Below are experts of layer 2 (counted from 0) of a mixture-of-experts language model. Rows are named router (the router's row for the expert), gate (a neuron's input weights, with its number), up (a neuron's input weights, with its number) and show model dimensions 128-255. Each number is 128 + 32 x the weight over its row's rms, rounded and kept within 0 to 255.
Before each expert's rows: "comes after" lists some tokens at least twice as common just before its tokens as in all text. This comes from a sample of Wikipedia text that the model never trained on. Tokens count by the router's weight.

# expert 2
comes after: "\n", "'", ")", " 2", " 3", " 1"
router [ 94 107 113 171 148 144  75 101  92  82  68 159 125  82 111 157 125 155  96 155 145 150 108 126 147 142 164 106 200 141 135 138 135  89  52 102  54  88 100 102 155 104 121 183 158 118 170 188 142 118 145 161 122 122 161 169 159 189 131 139  82 127 139 133 103 121 141 165 137 129 162 128 119 182 116 107 136 119 147 103  87 111 106  52 153 169  89 126 121 171 125 148 104 135 106 109 177 127 124 135  87  85 132 109  72 136 118 133 134  99 127 152 112 126 173  48 164 134 154 136 122 167 166 118  85 111  81  90]
gate2 [131  86 189 140 112 158 138 161 191 151 111 142 155 125 125  75 137 182  57 119 122  95 155 163 170 138  61 205 153 132 121 120 189 140 109 157 116 103 154  67 139  65 111  88 142 175 192 181 186 183 132 100 110 169 165 106 115  83 105 121 159 118 180 120 168 119 142 119 149 176  91  89  88  94 145 158 101  88 165 192 207 146 170  81 101 195 120  80 125 146 123  93 105 146 126 159 100 147 115 113 171 128 164 135 117 138 138 126 164 118 160 165 138 134  96 153 111 106 134 106  84 145 107 116  90 150 135 113]
up2 [181 134 127 133 176 184  94 133 160 143 106 104 162 121 163  92  95 138  97 201  65  63 227  92 208  96  93 119 135 135 130 168 132 113 128 101  58 125 146 139 131 152 167  49  40 157  83  94 146 124 155 160 149 122 123 107 161 148 165 146 171 154 151  75 166 175 104 125 127 152 127  77 137 142 147 118 159 177 176  98 109 119 128 111 108  91 157 141 127 177  82 118 150 106 106 145 123 145 146 135  99  89 116 142 145 102 138 173 105 114  98 145 144 134 109  89 134 135  85 131 122  86  81 111 165 162 132 106]
gate3 [162 216 112 143 130 126 114  80 126 118 127  85 152  81 172 135 119 102 127 101 123  80 101 147 115 103 178 121  96 207 126 121 121 111 157  95 110 142 167 140 158 108 119 116 114 171  84 110 180 104 134 123  39  77  92 104 127 115 115 121 157 123 125 120  70  91  68 141 134  92  54  96 131 126  73 118 155 187 181 108  99 148 156 126 119 121 138  70 100 133 142 143 134 105 149 121 101 156  86  45 127 112 152  95 108 108 129  72 109  80  88 172 154  84 149  95  79  85  91 178 132  96 151  10 154 100  48 156]
up3 [ 72  83 141  95 177  98 136 134 134 127 107 154 108 168 124 196 112 119 116 149 134 126 131 124 118 105 183 160 134 149  61 135  95 121 119 125 116 129 138 146  92 124 182 194 127 106  96 118 115 110 125 137 162 187  91  63 118 109 147 125 118 176 159  98 133 120 164 124 198 107 174 134 138 132 156 163 142 138 136 127 154 121 142 178 124 194 103 111  94 105 152 109  96 134  94 173 166 153 137 166 161 177 207  96  80 111 173 107 150 121  98 113 130 146 120 160 131  81 121 128 184 182 125 113  45 137 121 143]
gate4 [113  94 185 153 163 161 132 135 134  91  91 183 197 111 136 130 173 142 112 175 129 162 109  99 142 126 149 131  69 169 115 199  72 200 153 162  99 137 135  95 164 149 128 192 133 136 141 118 123 131 135 150 116  76 123 141 153 111 142 189 153 149  99 152 104 109 121 105 147 148 116 166  87  88  77 148 130  63 131  84 134 166 156 172 155 104 156 155 154  90 113 173  87 208 112  88 160 145 141  98  72 123  92 109 154 162 155 108 163 117 125 134 163 197 105  95 113  86 114 143 100 105 143 151 121 161 138  81]
up4 [ 92 115 163 170 149 157  82 175 112 119 119 100 165 161 121  99  90 117 139 127  95 181 169 105  77 137 163 150 100 128  88 149 139 109  89 133 134 140 119 112 174  83 142  93 126 146 158 168 169 121 179 150 119 149 140 170 130 183 134 111 107 162 112 107 106 172 141 124  76 155 122  69 118 103 191 115 138 116 135  39 122 177 144 162 126 113 115 142 120 153 172 162  97 151 167 120 143 161 166 108 149 109 125 173 141  94 111 170 138  84  64  79  97 137  96 148 121 144 177 105 132 123 135  77 101 136 129 122]
gate5 [ 98 137 159 107  82  80  95  86 146 102 127 161 164 129 202 118 120 107 157 132 156 185 180 130  72 117 167 111 154 102 133 183 229 135 135  93 114 203 132 121  98  92  90 133 218 118 141 100 156 146  76 118 130 124 105 147  97 135 123  70 115 138  48 138 174 122 148 144 165 192 144 144 126 132  82  94 185 102 102 118 117  65 125 148 144 113 101 158 159 122 172  96  92 114 118 110  99 139 134 157  88  85 123  50 155 173  83 126 126 138 123 181 112 144 184  87 144 188 132 133 136 129 109 122 160 155 171 139]
up5 [ 97  63 143  99 207 113 119  66  55 101 169 104 147 141 152 154 164  67 188 129  76 158 138 127 152  97 156 176 100 154 161  47 130 136 158 105 105 102 135 161 138  90 169 154  93 109 137 134 125 133 159 112 165 176  86 135 127 142  87 105  99 174 156 145 143 133 157 102  64  91 179 122 180 148  91 126 164 188 146 154 182 149 130 104 110  94 195 146 125 130 115 125 117 138 100 209 111  82 151  99 155 104 148 117 126 115 202 132 147 144 113 107 144 148  89 165 124 134 113 123 123 111  95  65 166 172 132 140]
gate6 [134 133 104 142 125 113 117 138 149 153 163  46  75 186 129 130 158 102  80 155 162 122 167 118 159 125  99 171 111 151 184 148 121 118 133 112 185 139  78 105 146 139  76 165 164  78 142 170  88 141 186 194 101 132 177  86  99 115  96 168 128 120 130 183 134 132 158  97 200 112 121 106  76 111 172 115 143 230 144 136 101  76 159 130 159 100 176 103 117 153 160 143 137 138  89  97  76 102 125 129 158 128 126 109 124 159 109 135 166 179 138 171 102 162 101 105 127 101 181 134  86 189 136 165 130  34 135 134]
up6 [ 82 161 164  71 155 194  91 137 152 131  85 101 185 144 120  73  89 159 168  92 129  97 142  86 144  68 108  91 123 112 108  75 136 153 133 140  60 104 131 155 161 139 106 129 132 115 111 133 140  98 113 116 137 130 104  85  86 149 137 130 124 110 122 154 145 141  78 171  96  69 143 148 120 144 170 136 137 171 110 117 140 117  76 145 143 117  97 100 165 147 100 101 122 114 151 148 209 130 184 107  97 104  76 140  55 100  83 188  98 131 113  91 115  94 119 132 119 124 129 118 179 116 115 114 108 156 186 150]
gate7 [116 159 197 107 114 102  81 127  53 120 158 166 145 136 122 136 131 139 103 164 130 129 116 143 120 135 125 138 109 117 113 153 121 145 112 133  67 102 133  71 147 140  79 174 182  62 116 184 124 159 106  81  99 147 119 157 138 135 121 165 151 128 150 202 126 115 126  99 136 195  96 175 138 123 112 117 167 148 149  93 125 179 134  61  35 120 150  85  90 106  79 135 167  80 199 161  98 116 163 109 103 109 187 171 131 170 122 165 144 118 194 161  87  74  66  77 137 108 116 114  73 137 106  63 137  81  75 156]
up7 [ 86 146 135 156 140 137 137 124 155 103 185 104 102  69 103  75 127 158  97 143 174  96  63 132 146 115 137 138 130 138 147  82 154 198  83 120 162 154 151 132 120 174 142 152 185 126 150 138 143 164 163  71  39 132 180 154 110 127 104 124 125  91  78 142 140 122 135 139  93 121 147 124  93 145  90 102 180 105 129 176  55 149 144 126 139  70  91 110  87 123 179 121 171 140  40 118 133 166 135  77 145 115 178 105 132 159 112 127 122 145 107  72 164 100 136 138  73 124 121 161 101 167  93 175  64 112 157 169]
gate8 [104 121 188 107 102 146 127 106 118  94 136 176  96 108 123 139 146 223 131  89 120 151 151 130  75 159 114 144 180 133 123  97 124 175 132 100  88 144 121 149 187 112 156 126 147  81 106 103 175 148  84 122 108 164 108 136  99 145 121 136 139  93 121 166 120 110 125 167 158 100  75 107  40 167 119  85 181 185 178 140  90 160 135 140 131  58  90  91  77 176 159 120 131 162 228 116 151 122 113 120  74 104 125 161 114  96 109 122 157 122 115 149 130 112  85 162 100 105 175 154 134 131 105 145 142 112 124 129]
up8 [122  99 164 135 207 135 137 104 155 195 173 115 110 181 184 133 141 137 137 112 162 175 102 117  89  90 186  75 137 111 140 129 181 129  97 185 173 177 114 170 118 106  87 145  77 173 151 167 116  64 168  78 142 149 120 148 160  68 137 117  95  44 126 137 178 128 106  86 179 120 124 126 164 169 110 113 107 149 106 102 185  48 147 123 106 131 161 138 148 140 121 134  31  95  76 131 140 142 164 126 132 192 130  74 130 151 121  82 134 148 169 130 167 194 154  89 121 126  73 135 107 170 110 124 144 123 137 113]
gate9 [ 82 135 162 141 135  52 130 198 124 140 166 144 176 110 121  50  70  98  39 140 189 110 118 214 109 156 103  75 150 142  93 114 141 150  71 101 107 114 132 135 207 141 114  94 124  84 132 134 136  67 106 133 135 121 172  88 167 152 112 116 121 125  63   7 105 152 118 100 112 141 126 148 142 151 141  56 104 158 128 117 215 122 115 143 119 167 130 184 133 136 123 102  92 103 127  79 123  74 145  97  94 184  78 121  95  88 169  80 136  60 158 169 113 111 162 129 149 126 142 127  72  85 105  80 117  68 118 107]
up9 [177 199 194 161 123 144 129 112 118  91 145 144 116 113 132  77 127 128 149 108 127 132 147 120 135 151 170 113 183 155 149 149 115 194 143 128 102 162  78 138 210  83 179  88 150 194 134 205  96 150 128 190 116 113 161 135 140  84  96 169 165  85 173 163  80 155 140 152 161  92 157 161 148  78  90 105 132 115 110 147 154 127  94  63 114 191 155  96 113  72 119  80 174 157 128  98 130 165 156 133 147 117 156 100 121 143  80 131 122 183  74 158 141  81 142  91 113 154 244  90 131 152  79 131 122 140 144 132]
gate10 [107 160 139  98 195 115 150 104  98 102 123 152  92 192 188  71 145 147 147 148 115 165 121 132 108 158 155 139 171  76 129 155 119 134  92  99 160 167 121 136 138 115 123 135 139 123 133 182 122 180 130 153  85  84 165 136 137 144 130 187 123 175 117 141 115  69  82  83 144 178 128 149 102 135 130 132 164 139 225 140 148  86 153 103 181  75 182  66 138 185 133 177 102  82 113 158 128 104 106 133 176 115 145 128  94 132 116 139 201 106 136 166 159 126 143 106 139  83 156 108 154 144  70 127  94 131 171 134]
up10 [111 135 118 193  82  56 172 168 154 147  90  95 169 133 106 163 207 125 139 169 114 142 119 139  21 162  97  88 112 114 162 122 120  93 100 152 153 116 111 113  73 151 115 130 146  87 106 138 113 161 148 145 170 185 105  84 132 127 124 121  96 101 136 170 108 121 125 163 147 173 127 128 118 207 171 126 142 169 111 159 193  83  81 133 105  97 122 156 166 144 158 132 149  89 131 153 158 179 139 135 164  87 108 114 172 125  60 143 129 136 170 136  64  93 174 163  96 146 157 124 195 146 162 157  82 174 125 131]
gate11 [104 150 131 193 104 146 159 123 160 158 126 138  55 140 149 175  56 130 120 108  89 136 188 151 127 211  94 124 133 150 171  46 106 144  96 135 123 128 141 100 162 113 119 129  68  50 119 123 107 168  75 212 103  48 133 145 134  93  88 185  94 186 121 126 126 106 125 128 175  63 159 119 112 144 114 214 149 106 108 176  69 101 146  75 137 138 128 133  77 127 161 109 174 116 115 170 103 158 108  92 127 175 129 136 140 133 104  59 160 116 146 121 186  96 126 125 170 151  68 114 138 135 177 160 187  84 137 128]
up11 [166  99 111 108 102 107 157  83 123 103 129 143 135  97 126  92  76 174 189  95 136 174  62 105 114 112 133 121 116 171 137 114  96 142  74  64 160 130 146 118 115 120  82 115 107  99 126 145 129 116 119 154 139 153  39 145 147 146 161 117 125  90  59 174 165 178 123 168 147 131 181 128 104 151 141 171 141 102 183 112 119 144 107 154  93  98 126 123  95 105 102 122 138 150 146 149 101  89 150  86 112 125  89 112 127 137 106 146 232 164 159  98 127 107  66 148 107 165 123  88 107 153 195  90 159 132 126 149]
gate12 [127 116 121 152 150 125 179 117 106  71 138 144 163 163 148  70 137 107  78 137 148  85 131  81 152 190 145 124  80 164 113 130 122  93 143 183 175 110 166 142 145 171 206 145 138  49 113  95 108 132 169 148 122 118  90 163 192 118  19 117 134 100 116 128 136 179  57 103 186 147 135 144 155 127 176 117 111 148 139 120  93 173 112  44 131 122 141 151 115 122 154 132 159  81 188 122 121 117 127 131 133 140 135 102 130 130 133  47 124  89  96 178 114 146 106 139 100  98  89 129 175 130 127 109  77  91 104  93]
up12 [138 148 105 142 108 141 124 142  52 101  14 133  95  92 176 110 104 106 144 131 145 130 165 151 120 134 137 130  74 140 148 119 186 161 125 146 122  98 100 106 111 121 122  85  59  66 106  84 148 129 105 140 137 110  85  83  96  91 144 111  68 144  66 168 135 121 151 112  82 182  98  65  84 115 185 136 187  67 122 105 114 189 118 132 128 113  96 102 121 151 127  82 145 147  95  84 162 159  78  85  70 142 122 134 156 144 130 123 107 128 116 108 129 124 124 152 153 194 124  80 115 167 123 141  97 154 107 158]
gate13 [133 127  78 137 160 106 147  81 108 137 136 127 136 114 136 165 113 108 156 110 149 104 167 164 161 152  62 130 124  92 108 195 160 122 107  67 126 138 121 150 157  93 165 121 161 110 128 127 171 114 143 103 107 103 187 125  96 146 154  98 114 103  78  85  76 121 152 145 121 113 114 180 136  89 136 171 111 102 133 161 124 133  96 140 165 156 127  98 121  48 112 140 170 147  79 152 107 130 138 146 172 168 172 148 194  79 131 149 110 117 145 128 183  88 130 131 133 156 129 159 133 159 138 137 171  79 175 135]
up13 [146 141 111 154  69 138 101  97 158 116  61  91 157  92 177 134 107 156 152 154 129 176 149 180 144 112  67 151 192  58 155  98 172 143 133 123  66 127 121 175 177 156 141 105 112 156 133 165 178 102 134 163 141 112 110 143  91 124 146 145 177 106 117  97  91 100 159  92 173 183 145  57  38  86 101 136  76 107 109 101 115 124 140 144  76 122 116  99 130 101  61 112 165 102 170  77 118 137 170 108 171 153 108 117 145  76 153  87 170 178 112 108 113 167 102 118 181 119  76 101 155 142 129  87 163  90 155 130]
gate14 [105 125 129 145  86 126 109 119 129 158 162 130  88  97  90  85 142 189 134 115  81 155 113 145  63 115 107 107 121 152 129 139 114 155 133 181 155 132 129 149 117 106 150 109  84 142 198 114 118 118 131 108  77 197  96 164 143 137 120 123  86  94 121 115 106 151 189 140 129 153 122 131 167 166 132 115  91  50 140 141  32 168 117  78 140  86 183 181 130 107 152 127 176 102 150 114 116 161 137  96 199 138 191 128 117 116 149 198  99 175  78 160 188 123 150 123  95 161 134 202 154 152 131 149 172 121 124 177]
up14 [110 131 175 145 105 144 151 179  83 135 106 169  98 161 142 136 140  98  68 127 130 119 106 138 122 135 161 147 177 190 106 161  54  90  97 148 128 163  73  78 248 137 190 158  86 105 186  75 135 146 153  93 130 125  95 112 147 166 106 149 133  81 183 149 163 110 139 118 101 177 141  75 127 117 157 106 119 222 149 111 129  68  96 143  34 111 117 104 130 170 125 150 138  91 100 115  29 170 108 160 156 100  85 106 145 123 122  87 132 153 117 133 145 175 116 124 123 107 131  98 133 107 183 134  83 162 127 103]
gate15 [142 119  65 169 151 119 162 100  96 106 123 104 121 120 121 170  86 182 129 131 110 106 121 105 132 145 114 130 138 136  98 118 118 108  78 175  92 136 167 101 155 110  95 138 180 182 101 144 149 188  78  99 112 131 136 175 143 150 132 138 124 135  81  99 121 151 135 152 136 145  91 225 152 179 113 152 161 124 131 143 114  93 175  88 141 104  91 133 121  74 116 109 174 137 185 152  60 153 101 136 115 125 131 158 198  91  84 184 191 104 132 119 140 153 136 142 178 148 132  89 179 118  86 142 173 138 105 135]
up15 [135 163 191 150 205 171  52 138  89 158 138 119 105 127  62 116 129 115 118 111 108 170 159 109 143 139 152 102  99 166 150 174 125 166 182 128 100 133 136  97 130  78 123 114 137 150 111 147 173  86 109 141 187 112 161  60  88 174 155 173 161 106 119 106  87 108 161 165 128 155 180 130 150 102 152 190 147 150 119 104 125  91 107  97 105 164 125  92 158 144 241 129 162 119  36 135 127 110 112 160 140 123 195 158 129 113 178  96  88 117 203  79 118 111 130 127 116 148 181 174 168 151 133 122 110 119 118 131]
gate16 [ 84 139 187 109 129 136 120 145 112 131  92  93 152 106 155 126 140 125 178 172 130 136 102 111 115 148 104 140 152 201 111 187 175 184 139 136 123  90 128 139  77 179 141 163  92 160 147 160 161 135 125 120  92 135 196 141  72 128 146 142  80 135 145 197 107 124 115 131 201 118 166 122  55  88  74  75 142  92 154  91 133 143 115 140 118 170 171  79  99 136 123 128 121 110 134 183  95 141 120  82 207 159  84 200  86 130 128  64 131 125 105 113 150 123 152  76  62  86 175  97  91 147 147 138 127 110 155 103]
up16 [126 183 163 169 102 116 152 122 152 143 110 142 126 168  81 118 167 114  81 146 103 177  90  97 145 141 111 146 121 115 118 108 140 117 142 159 108 121  79 108 135 135 172 183 158 176  43 126 110 113 106 108 125 151 106 125 130 142 144 152 113 115 106 113 126 202  50 121 112 158 127 148 160 103 204 143 134 113 114 110 126 124 158 101 117 108 134 156 197  64 136  89 106  81 181  87 145 102 164 119  84 121 129 156 110 163 153 140  92 191 165  64  68 173 145 181 168  99 170 164 123 118 137 127 148 107  81 173]
gate17 [112 137 179 131 124 158 124 152 176 170 134 134 115 106 144 198  97 163 136 134 159 101 136 106 108 102  85 126 134 100 148 140 122 122 131 146 136  84 176 113 151 127 132 146  99  74 180 173 209 141  80 127 198  92 119 131 149 124  97 176 154 143 134 148 126  99 140 132 115 125 203 123 145 126 103 116 120 150 112 140  53  84  76 164 101  96 126 104  47 135 157 166 150 107  92 105 112  85 158 145 152 149 131 131 116 159 166 123 175 131 134 139 113 157 110  89 160 180 139 145  59 127 151 126 146 155 106 160]
up17 [134  53 176 155 144 166  90 141 145 152 110 169 129  97 165 144 137 104 101  77 109 187  94 133  89 168 102 161 177  94 105 152 102 135 106 162 170 131 114  89 123 104 138 123 103 134 105 131 178 115 120  90 170 101 135 154  94 116 127 143 144 128 187 103 156 105 110 147 182 138  85 222  93 142 141 121 128 184 110  84 123 146 131  70 162  92  95  86  86 134 115 111 127 112 128 109 173 120  59 107 140 148 179 148  83 155  66 173  96 105 120 161 149 142  57 124  80 117 116  75  67 114 174  90 147 119 152 142]
gate18 [161 157  75 167 125 109 133 193 101 116  97 149 126 109 106 117 162 110 133 159 186 100 163 158 136  87 105 160 137 112  72 133  61 131  67 121 144  91  46 139 176 181 160 176 117  69 165 180 143  97  76 111 140 136 122 131 102 181 136 132 136 132 127 115  69 115 157 127  92 125 164 135 106 180 190 103 148 124 137 151 102 128 148 140  71 130 126 163  90 108  91 132 116 174 135 111 110 149 156 146 172 107 134 171 148 173  70 112 103 109 153 159 136 123 175 153 114 185 147 156 153 135 119 133 124 132 178 110]
up18 [110 128 127 105 137 124  96 121 172 141  77 120 121 116 105 149 142 165 176  68 103 139 169 170 106 165  96 113  86 182 128  91 145 154  75 137 164 107 168 126 146  81 137 142  77  92 136 141  92 121 161 143 187 148 100 136 154 113  98 154 187 121 147 152 123  77 136 132 136 140 150 116  94 169 130 112 171 166 201 109 126 136 128 124 144 133 172  91 166 116 169 166 138 101 120 119 174 214 150 125 168 190 144  81 132 127 150 166 139 132  98 151 144  93 122 118 118 105 160  82 123 181 100 153  90 143  88 155]
gate19 [137 132 120 116 105 134 134 152 148 172 103 105 128  87 157 100 105 137 141 119 183 129 100 185 137  64  86  97 124 132 138  97 125  74 143 138  85 129 128 118 138 182 151 113  73 141 117 114  48 108 168 186 104 109  97 156 140 109 115 112 164 123 126 143 143 177 155 139 214 115 164  91 124 100 134 145 114 190 192 130 129 120 186 104 104 125 111  96 123 128 148 131 124  94 182 190 116 167 103 103 114 151 168 147  97 155 126  56 182 105 129 134 132 116 106 132 104  95 148 150 109 120 140  95 142 162  96 162]
up19 [ 94 154  82 131 136 115 123 170 112 104 184 157  86 221 164 149 138  98 205 155 148 130  78 132 104 117 134  82 132 165 112 129 144 213 157 147 182 144 134 122 164 151  79 103 149  41 118 135 157 117 173  76 100 156 118 117 176 181 127 109  98 131  99 132 100 115 103 135  73 157 114 133 139 193 193 104 151 105 128 120  79 155  53 124 144 123 126 139 143 144 158 180 136 115 126  68 126 150 114 165  59  86 118  88 115  93  92 102 120 145 134  86 120 117 153 111  84 162 177 160 109 162  92  86 177  91 131  99]
gate20 [ 98 211 119 227 109 188 149 133 145 113 181 122  91 101  96 167 122 173 132 166 138 140 112 152 104  96 120  88 123 151 139 172 150 128 102 142  69  97  68 113 142 172 141 175 114 116 111 134 177 118  85 163 131  98 126  49 157  79 125 154  48 140 143  69 130  54 187 144 194  94 105 179 108 163 126 106 140 161 178 151 157 119 145 125 128  80 108  82 107  97 150 170  85 150 102 128 100 122 146 137  68 117 132  92  94 133 124 130 112 126 127 109 112 133 134 119  97 130  82 137 125  98 173 154 138 127 149 141]
up20 [115  88  64 166 134 136 136 100 118 129  79 137 126 134 127 166 134 131 184 199 103 159  89 127  99 130 183 126 224 107 140  96 142 189 168 128 167 166 166  95 157 131  59 110 147  38 114 174 111 205 105 120  93 122 109 120 104 129 154  90 123 107 106 107 100 162  61 154 123  66  72 151 168 120 102 105 130 142 148 142 136 167 118 154 118 195 128 104 158 148 136 140  50  83 128 128 128 107 110 119  95  88 131 155 116 150 152 173  84 164 136  86  82 180 155  89  99 114  99 116 125 109 133 159 117 101 119  82]
gate21 [ 77  99 143  46 138 130  89  82  19  79 148 126 131 127 107 112 160 140 152 177 136 125 115 107 132  79 121  72 116 186 118 175 128 152  91 105 117 142 176 120 176 138 125 147 165 165 138  57 110 102 110 176 156 154 135 137 216  92 132  92 155 107 116 145 100 141 123  95 127  87  26 160 142 118 114 159 111 140  94 123 116  93 110 124 174 140 116 118 126 147 134 128 144 131 157 101 172 139 115 135 178 140  99 181 148  93 174 146 106 110  57 161 120 101 146 147 101 111 153  93 155  81 147  87 177 166 179 142]
up21 [106 125 157 117 137 155  94  84 104 109  91 149 181 105 159  97 114  82 112 170  99  65 144 101 126 106 128  90 132 122 109 138 110 189 100  90 103 111 117 113 158 121 104 134 122 104 134 129  87 156 108  91 162 108 105  84 150  55 122 137 124 171 103 161  62 205 100 141  94 141 113 177  90 116  93 151 175 118 140 113 110  72 101 117 175  92 111 153 139 135 143 106 158 201 156 103 115 134 117 155 153  63 121 148 115  88 144  96 180 141 132  97 101 133 110  99 103  65 104 120 124  74 127 160 165 178 148 148]
gate22 [158  61 119  75 163 141 115 120 167 112 116 134 125 139 170 146  94 131 117 112 131  47 165 175 144 118 141 117 215  91 144  71  82 109 105  80 158 144 120  71  86 148 168 167 130 146 113 171 153 121 148 166 125 150 171 122  99 140 164 124  99 129 146 177 106  98 107  92 165  98 128 183 131  93  91 105 100 118 211 182  66 157 155  87 192 177 119  92 138  90  93 128 129 144 137 134 141 133 152 129 107 144 172  92 130 162 119  70 176 164 159 177 122 171 129 182  81 121 120  91 149 144 149 106 187 168 138 130]
up22 [186 106 134 110 148  89 138 134 187 111 110  99 114 157 122  88  86 112  93 133 114 152 150 157 147 152 162 102 140 123 102 135 162 126 139 135 128 143 133 136  50 137 144 120 147 144  72 160 178 155 160 107 150 135 119  82 103 165 141 111 141 105 118 119 200  92 187 155 114 116 129 134  89  67 124 127 153 111  93 115  82 128 166  98  90 134 142 137 116 137  53 100 152  70 118 148 166 160  80  70  89 130 141  91 196 166 121  35 136 118 172  54 140  80 155 115 104 121 117 140 131 189 203 123  95 165 130  99]
gate23 [152 105  85 101 125 116 116 111  94 106 181 154 180 151 151 123  77 175 135 109 145 146 114 100 100 104 147 143 132 127  84 132 147 130  82  86 124 150 133 141 135 159 116 142 194  87  64 123 143 127 185 186 116 126 110 128 111 125 130 105 144 161 154 142 138 107 110 144 136  61 127 140 138 115 251 150  82 160 159 139 162  90 150 147 158 166 103 121 126  62  98 132 124 156 162 138 164 111  65  91 118  81 137 113 162 139  94 186  92  97  92  81 112 127 196  97 154  89 103 142 134 140 153 148 166 137 102 169]
up23 [115  72 129 128 115  99 163 114 102 122  98 121 108 108 138  99 171 147 159  82 115  93  89 165 202  70 116 113 156  77 125 146 111 122 144  95 170 191 103 147 121 101 106 153 158 143 149 162 126  77 103  97 128 101 147 141 124 149  55  95 108 147 157 120  87 171 128 161 124 151 116 114  94 168 167 132  60 126 103 127 146 148 121 121 111 118 146 166 118 109 126 152  92 153 109  67  88 179 128 107  98 132 124 104 172 150 144 132 104 151 119  79  60 137 146 115 184 143  75  87 102 119 139 157 100 123 159  76]
gate24 [134  94 111  17 165 106  96 114  97 108 127 170 131 134 106 127 110  97 180 105 163 161 135 114 149 110  89 153 112  82 134 106 136 146 136 126  93 127 122 110  82 175 121 131 150  88 143 144 136 119 136 174 119 106 127 114 134 104 148 125 143 136 117 141  61  62 129 114 171 165 137 147 155 168 144 223 122 124  92 112  76 141  96 105  99 187  99 107  99 165 147 138  80  84  88 119 172 101 110 107  96 174 156 105 103  48 110  98 119  91 136 194 158 135 100 125  83 164  97 153 139 167  89 143 184 131 137 119]
up24 [158 143 152 108  96 150 135 164 159 131 150 110 129 174 119 180 163 113 166 104 125 146 130 161 117  94 138 111 102 141 100  89 134 124  56  43  97 112 153  67 108 106 134 144 106 144 148 154 125 164 153 115 107 108 146  78  96 127 147 119 149 122 119 122 122 106 106 165 167 121  94 133  81 138 117 174 165 181 131 107  81 114 111 156 114 151 167  64 128  73 101 151  74 131 138  89 163 203 117  96 117 143 172 132 141 115 101 181 153 125 146 221 131 129 125 111 141 124  77 138 150 198 133  71 119 151  90  96]
gate25 [113 188 113 129  60 106  99 101  84 130 111 122 159 109 142 143 102 137  98  95 147  98 126 120 184 158 101 159 121  91 135 102 149 128  65  70 152 127  78  73 102 121 101 164  91 111 167 113 106  97 155 174 140  81 127 126 167 152  79  71 149 139 126 121 173 119 111 144  87 131  79 158 154 144 168 170  91 135  77  54 146 146 128 134  81 108 108 129 116  89 161 123 199  69 112  54 137 100 188 161  94 151 143  99 133 142 134 157 118 125 141 162 153 167  99 152  95 154 105 122 123 105  89  89  95 193 103  77]
up25 [165 136 160 139  99 128 163 114  71 104 116 129 200 101 143 143 131  83  82 135 152 120 128 123 141 136 110 164 121 155 130 143 160 157 155 122 108  99 149 132  88 169 105 133 119 114 128 149 106 145 105 135 105 126 150  37  66 143 150 167  95 125 114 168 122 132 132  37 171 151 113 149 191 136 161 110  97 102 112 156 139 131 125 103 137 109 177 139 126 124 116 119 127 141 152 160 104 171 109 105 118  93 131 165  92 199  67  22 199 160 123  65 122  89 106 125 174 144  82 119 120 131 137 141 108 137 122 102]
gate26 [144 137 134 135  81 165  49 145 115  97 103 133 138 115  86 149 159 158 152  76 169 128  96  76 132 151  48 113  98 121 147 105 151 163 202  79 127 143 167 117 161 132 150 168 168 130 158 153 119 102 101 153 111 100 101  72 142 104 155 179 104 137 134 161  26  97 124 109 148 219 221 146 177  95 120  89 133 129 152 113 108 104 140 106  89 159 117 104 117 143 142  97 153 100 156  70 164 116 138 137 104 115 210 112  88  96 114 161 111 130 152 136 162 115 153  97  50 102 155 124 121 101 148 116 120 150 129 157]
up26 [133 161  95 100 153 159 134  90 106 139 119 168 156 140 146 104  57 112  61 134 201 136  88 130 149  88 160 143 128 136 117 147 109 120 124  78 113 150 142 116  79 146 119 130 129 121  97 182 121  94 146  99 102  96 147 118 105 135 128 115 150 141 117 148 125 122 140 170  93 111 112  89 124 108 122  68 125 103 131 211  27 123 114 140 117 126 124  60 126  78 157 120  89 120 131 169 151  98  86  80  99  39 136 167  99 143 165 160  76 138 168 170 183 108 137 149 123 103 169 131 141 116 147  79  83 134 136  56]
gate27 [139 122 134 138 115 133 109  87 129 126 157  82 149 129 163  98 114 105 148  57 155 174 195 124 186 137  82 162  83 166 119 161  98 146  84  96 132 119 145 192 100  85  86  72 144  47 111 141 145 134 167 126  72 122  83 109  84 109 103 130 105 146  84 126  83 106 132 107 129  98 106 127 145 153 147 125 140  80 132 143 154 129  77 135 199 121 100 137 126 150 119 162  88 115 140 138 120 115 132 118 127 102 147 109 133  94 143 102 186  81  72 121 138  67 140 101 172  89  94 107 121  96  99 125  79  89 153  89]
up27 [150 158  91 136 146 113 107 131 142 155 135 164 150 157 192 156 118  88 116 179  65  94 122 120 113 140 137 140 114 160 154 181 158  82 152 122 140 134 116 122  92 159 115 149  88 114 102  80 186 109 137 140  88 164 112 101 170 144 138  79 229 104 204 147 112  98  87 151 148 124 114 125 174 133 148 159 118 156  96 139 103  79 141 135 141 118 170 120  94 107 163  70 112 157 101 161  94 147 115 141 125 100 131  69 153 111 129 141 120 176 107 132  85 124 172 144 154  92 119 160  82 137 108 160 121 145 127 179]
gate28 [131  55 133 103 174 141 140  97 107 181 117 104  49 128 121 108 112 160 122 181 107 134 160 140 133 149  97 125 149 126 118 152  84 181  97 147 146  82 110 152 126 106  75  71 160 149 187  98 189 181 109 113 104 115 189 100  67 203 114 123 134  73 125 105 141 106 132 188 161 158  67 136 169 115 136 186  93 165 123 133  90 135 178 114 132 143 120  77  86 124 156 118 126  93  77 167 146 155 126 123 187 115 162 153 143 194  91 157 162 125 140 120 161 131 124 189 163  93 167 164 120  94 137 151  80 122 143  60]
up28 [104 124  88 102 112 142 103  89 168 153 165 152 144 106 111 120 171 174 133 111 128 151 131 152 131 135 144  50  91  99  97 118 132 121 136 182  99 135 126 150 115 138 119 150 108 102 101 108 131 118  64  87 110 134 176  88 142 153 135 152 120 130 223  79 138 170 190  92 171 126 166  72  83  88 156 180 140 174  67 128 109 110 154 138  93 121 108 154 122 100 117 102 113 125 198 103 131 123 103  84  73 126 156 136  70 150  68 115 166 100 135 152 123 129  68 114  98 114 125  92 105 142 129 122 130 165  98 144]